Weights of a small mixture-of-experts language model, trained from scratch on English Wikipedia.
Training: a variant of SOAP for the experts, 523M tokens, 3638 steps.
Below are experts of layer 5 (counted from 0) of a mixture-of-experts language model. Rows are named up (a neuron's input weights, with its number), down (a neuron's output weights, with its number) and show model dimensions 0-223. Each number is 50 + 10 x the weight over its row's rms, rounded and kept within 0 to 99.
Before each expert's rows: a language model's description of what the expert responds to; "mostly gets" lists some tokens that are sent to it at least half of the time. This comes from a sample of Wikipedia text that the model never trained on.

# expert 17
What it handles: Sports results tables. Table pipes, line breaks, years and event terms in athletics and sports results, such as 2000 m steeplechase, Championships, Men's, Bronze.
mostly gets: " Championships", " place | ", " Olympic", " Men's", " medalist(s) |", "weight"
up0:57 32 39 52 54 48 42 73 55 65 44 53 40 53 52 44 53 52 39 44 61 63 40 44 63 52 45 58 65 67 51 38 51 70 64 43 53 54 53 57 71 54 54 47 47 59 51 54 51 38 56 51 47 52 51 55 48 51 46 58 73 49 38 45 66 56 49 54 49 45 40 68 49 51 53 38 57 43 63 75 53 30 51 31 66 57 52 39 48 64 30 54 31 50 55 74 55 45 38 59 41 55 41 54 56 56 50 45 55 46 37 38 54 55 42 53 39 48 46 53 54 64 62 49 66 46 55 34 53 42 36 28 55 60 49 25 57 56 59 43 58 49 33 55 63 40 45 36 50 48 71 40 52 62 65 67 56 59 41 36 68 54 47 52 17 55 57 31 50 46 39 53 41 52 75 50 45 42 37 51 60 66 71 58 46 68 46 58 45 54 54 53 56 50 53 39 62 42 56 46 38 66 41 51 53 49 67 46 55 51 52 53 43 61 44 44 38 51 50 54 46 45 46 40
down0:52 45 52 45 55 42 38 62 36 54 43 47 36 40 54 56 67 37 56 27 51 43 48 56 48 39 46 52 64 57 59 54 66 44 53 61 23 56 54 51 61 57 56 59 57 41 46 47 71 47 46 55 69 47 59 39 49 47 60 65 28 41 60 51 68 55 56 52 41 35 56 65 33 51 60 34 80 30 50 61 55 56 47 47 53 69 51 40 68 50 48 59 52 32 45 62 38 52 51 39 49 40 49 63 76 55 43 49 58 39 36 51 55 35 45 51 39 45 79 52 55 53 60 49 53 47 48 35 50 50 43 37 30 69 67 49 66 63 44 51 55 47 57 51 59 48 52 48 56 55 57 52 50 43 60 62 56 41 52 55 45 44 52 68 52 48 50 48 47 40 40 57 61 52 48 58 43 28 46 49 57 63 45 49 28 52 53 55 46 53 60 48 63 50 47 77 52 33 72 42 31 63 47 44 50 38 69 47 42 47 53 49 42 53 46 56 44 53 53 54 43 53 35 51

# expert 10
What it handles: Foreign name fragments. Word pieces and accented or non-Latin characters inside non-English place and personal names, e.g. Arabic, Persian, Vietnamese, Thai, Hungarian (Qazvin, Nguyễn).
mostly gets: " Kh", "ร", "ü", "ı", "ā"
up0:69 42 49 57 66 45 56 61 61 63 46 47 64 62 53 54 34 49 41 55 41 34 59 54 42 47 59 44 44 69 42 56 52 54 63 55 50 64 62 56 55 74 57 43 55 58 73 54 54 41 51 58 42 34 58 61 33 49 44 62 39 43 62 53 52 45 53 43 50 54 56 49 52 54 74 45 48 57 38 56 58 51 60 53 53 45 57 56 41 56 78 41 60 39 69 46 29 56 68 44 45 48 42 67 51 57 45 56 37 50 56 64 51 38 49 46 57 30 34 36 43 41 50 52 56 53 60 54 41 74 35 41 47 52 48 52 52 49 50 17 43 45 42 37 44 49 70 53 49 62 38 63 58 55 36 56 35 58 53 52 46 55 48 48 52 53 51 44 58 45 47 52 48 74 44 48 42 44 61 51 47 61 39 60 46 71 15 46 44 59 47 66 65 27 56 50 46 42 45 40 50 40 72 65 53 40 48 41 47 55 48 44 45 61 40 54 42 54 55 53 53 40 48 47
down0:51 22 55 43 49 53 38 61 46 63 63 51 35 43 51 43 34 53 51 56 68 64 46 34 31 42 55 47 42 49 47 55 35 58 63 43 49 44 45 48 60 69 44 43 51 34 41 46 55 39 52 54 50 49 47 59 55 63 37 51 48 31 37 54 41 35 35 49 57 49 52 53 60 22 54 50 44 49 43 49 39 38 42 31 62 56 62 57 54 37 43 64 31 57 42 62 58 55 55 53 50 47 42 34 45 54 65 54 55 41 54 68 54 69 59 53 35 56 58 42 54 51 25 33 50 61 63 53 41 62 52 59 63 34 51 52 52 62 54 61 33 58 59 56 40 37 48 38 55 52 40 59 60 47 54 47 74 43 48 58 55 54 37 58 42 50 48 54 50 30 59 62 56 36 16 46 42 33 54 47 55 52 41 63 49 39 56 76 69 31 53 44 38 52 43 49 46 48 51 45 57 50 39 57 46 53 47 59 49 28 42 58 50 38 52 53 35 53 49 46 50 57 47 59

# expert 11
What it handles: Demographic counts, plurals. Plural group nouns and figures in census or statistics text: females, household, people, million, %, 000, "were" after counts.
mostly gets: "%", " million", " men", " population", " women", " those"
up0:56 34 39 47 32 38 42 46 48 58 73 42 54 52 32 56 45 55 53 77 49 66 54 52 46 42 54 52 51 50 52 51 51 41 43 28 30 44 53 51 63 31 46 42 47 40 57 53 56 42 52 43 52 28 30 58 44 47 34 46 56 47 51 52 54 50 51 42 48 41 54 45 45 40 51 69 38 47 54 64 61 69 62 37 54 68 47 63 44 45 68 51 64 49 51 33 57 52 32 40 44 49 43 45 56 55 61 65 42 51 53 42 51 65 50 52 40 60 47 53 53 45 41 49 41 51 47 48 41 52 54 54 55 55 58 50 47 28 41 60 45 68 39 64 45 42 58 45 60 52 43 59 41 66 53 50 42 57 56 30 50 56 46 53 49 49 59 58 53 28 40 41 55 34 45 37 62 51 54 37 59 87 40 52 51 42 45 44 47 35 46 16 55 55 56 51 45 30 52 42 60 45 56 66 47 56 61 62 56 44 51 63 59 38 47 50 57 38 67 45 32 62 68 33
down0:46 48 48 49 76 60 49 64 41 52 61 57 57 53 59 58 44 51 51 61 56 62 63 66 38 51 48 46 44 35 33 66 46 42 46 46 40 56 43 53 67 51 65 67 55 36 43 33 58 56 53 61 40 36 25 42 64 39 54 48 41 42 55 53 39 58 64 44 30 49 49 61 48 54 52 33 66 74 38 57 45 49 52 48 51 54 58 45 48 42 54 38 48 51 35 56 59 64 54 35 48 71 60 47 55 31 43 49 51 58 33 38 63 37 61 59 39 50 63 63 42 49 42 54 50 60 62 35 56 47 32 64 49 38 51 53 53 48 61 53 44 31 45 44 54 58 34 47 48 54 44 45 55 50 41 35 51 56 56 66 46 60 21 37 46 40 39 39 71 33 54 31 47 60 40 42 37 44 32 57 32 46 56 48 45 38 44 45 37 47 53 48 56 56 39 56 56 40 50 43 55 55 53 49 47 45 56 49 63 28 48 70 52 55 44 37 37 38 40 45 42 59 34 44

# expert 2
What it handles: Name-initial capitals. Single capital letter starting a proper name, often a surname after a first name or after a colon or pipe, e.g. Bob D(ylan), Majid J(avadi).
mostly gets: " K", " N", " | K", " W", ", K", " T"
up0:39 63 45 63 44 52 58 53 32 46 43 56 44 47 59 56 65 57 62 36 56 41 25 53 57 56 49 52 46 58 43 62 58 62 60 58 57 63 74 51 55 55 41 27 49 44 40 55 45 43 50 70 51 53 36 52 48 38 46 49 45 49 57 66 55 49 59 32 33 47 27 55 39 34 52 40 49 65 59 55 45 50 67 58 31 46 67 55 52 51 55 58 37 46 46 41 49 60 30 44 49 41 55 51 58 45 52 49 46 54 41 56 61 63 47 49 36 72 68 47 60 45 48 40 53 63 30 65 61 59 53 45 40 54 41 52 48 55 33 36 55 62 56 49 33 39 50 51 45 62 41 30 50 69 62 68 51 58 52 50 57 36 66 59 65 55 51 54 59 47 47 33 31 52 64 45 38 57 53 51 54 59 62 54 30 44 75 53 51 68 49 51 48 49 38 45 58 47 71 51 57 44 37 50 50 68 42 50 45 57 65 43 36 55 57 50 40 38 63 46 61 46 62 38
down0:65 58 45 40 47 48 48 65 65 51 60 45 46 50 46 57 48 31 44 62 42 48 49 36 57 39 59 45 52 47 48 49 58 39 37 62 49 61 50 66 57 53 66 51 49 56 41 35 52 64 40 52 56 47 51 49 50 41 45 50 48 52 74 70 50 58 57 29 36 43 42 45 33 21 52 77 51 73 46 43 53 25 39 62 40 60 60 80 48 54 65 57 51 57 46 34 56 50 42 60 52 46 53 34 58 43 42 59 37 48 55 56 49 42 50 50 69 48 43 44 54 52 35 48 66 44 44 61 31 73 45 57 47 53 55 61 65 82 38 45 47 43 46 47 48 70 52 36 42 58 72 52 56 44 52 54 50 44 49 55 41 49 50 55 51 37 72 34 52 54 44 60 42 56 65 46 28 55 44 49 56 42 59 40 51 43 53 50 51 63 52 53 53 45 58 57 52 58 54 47 46 60 43 64 43 41 44 58 51 57 43 48 48 54 31 48 60 26 39 54 56 54 48 65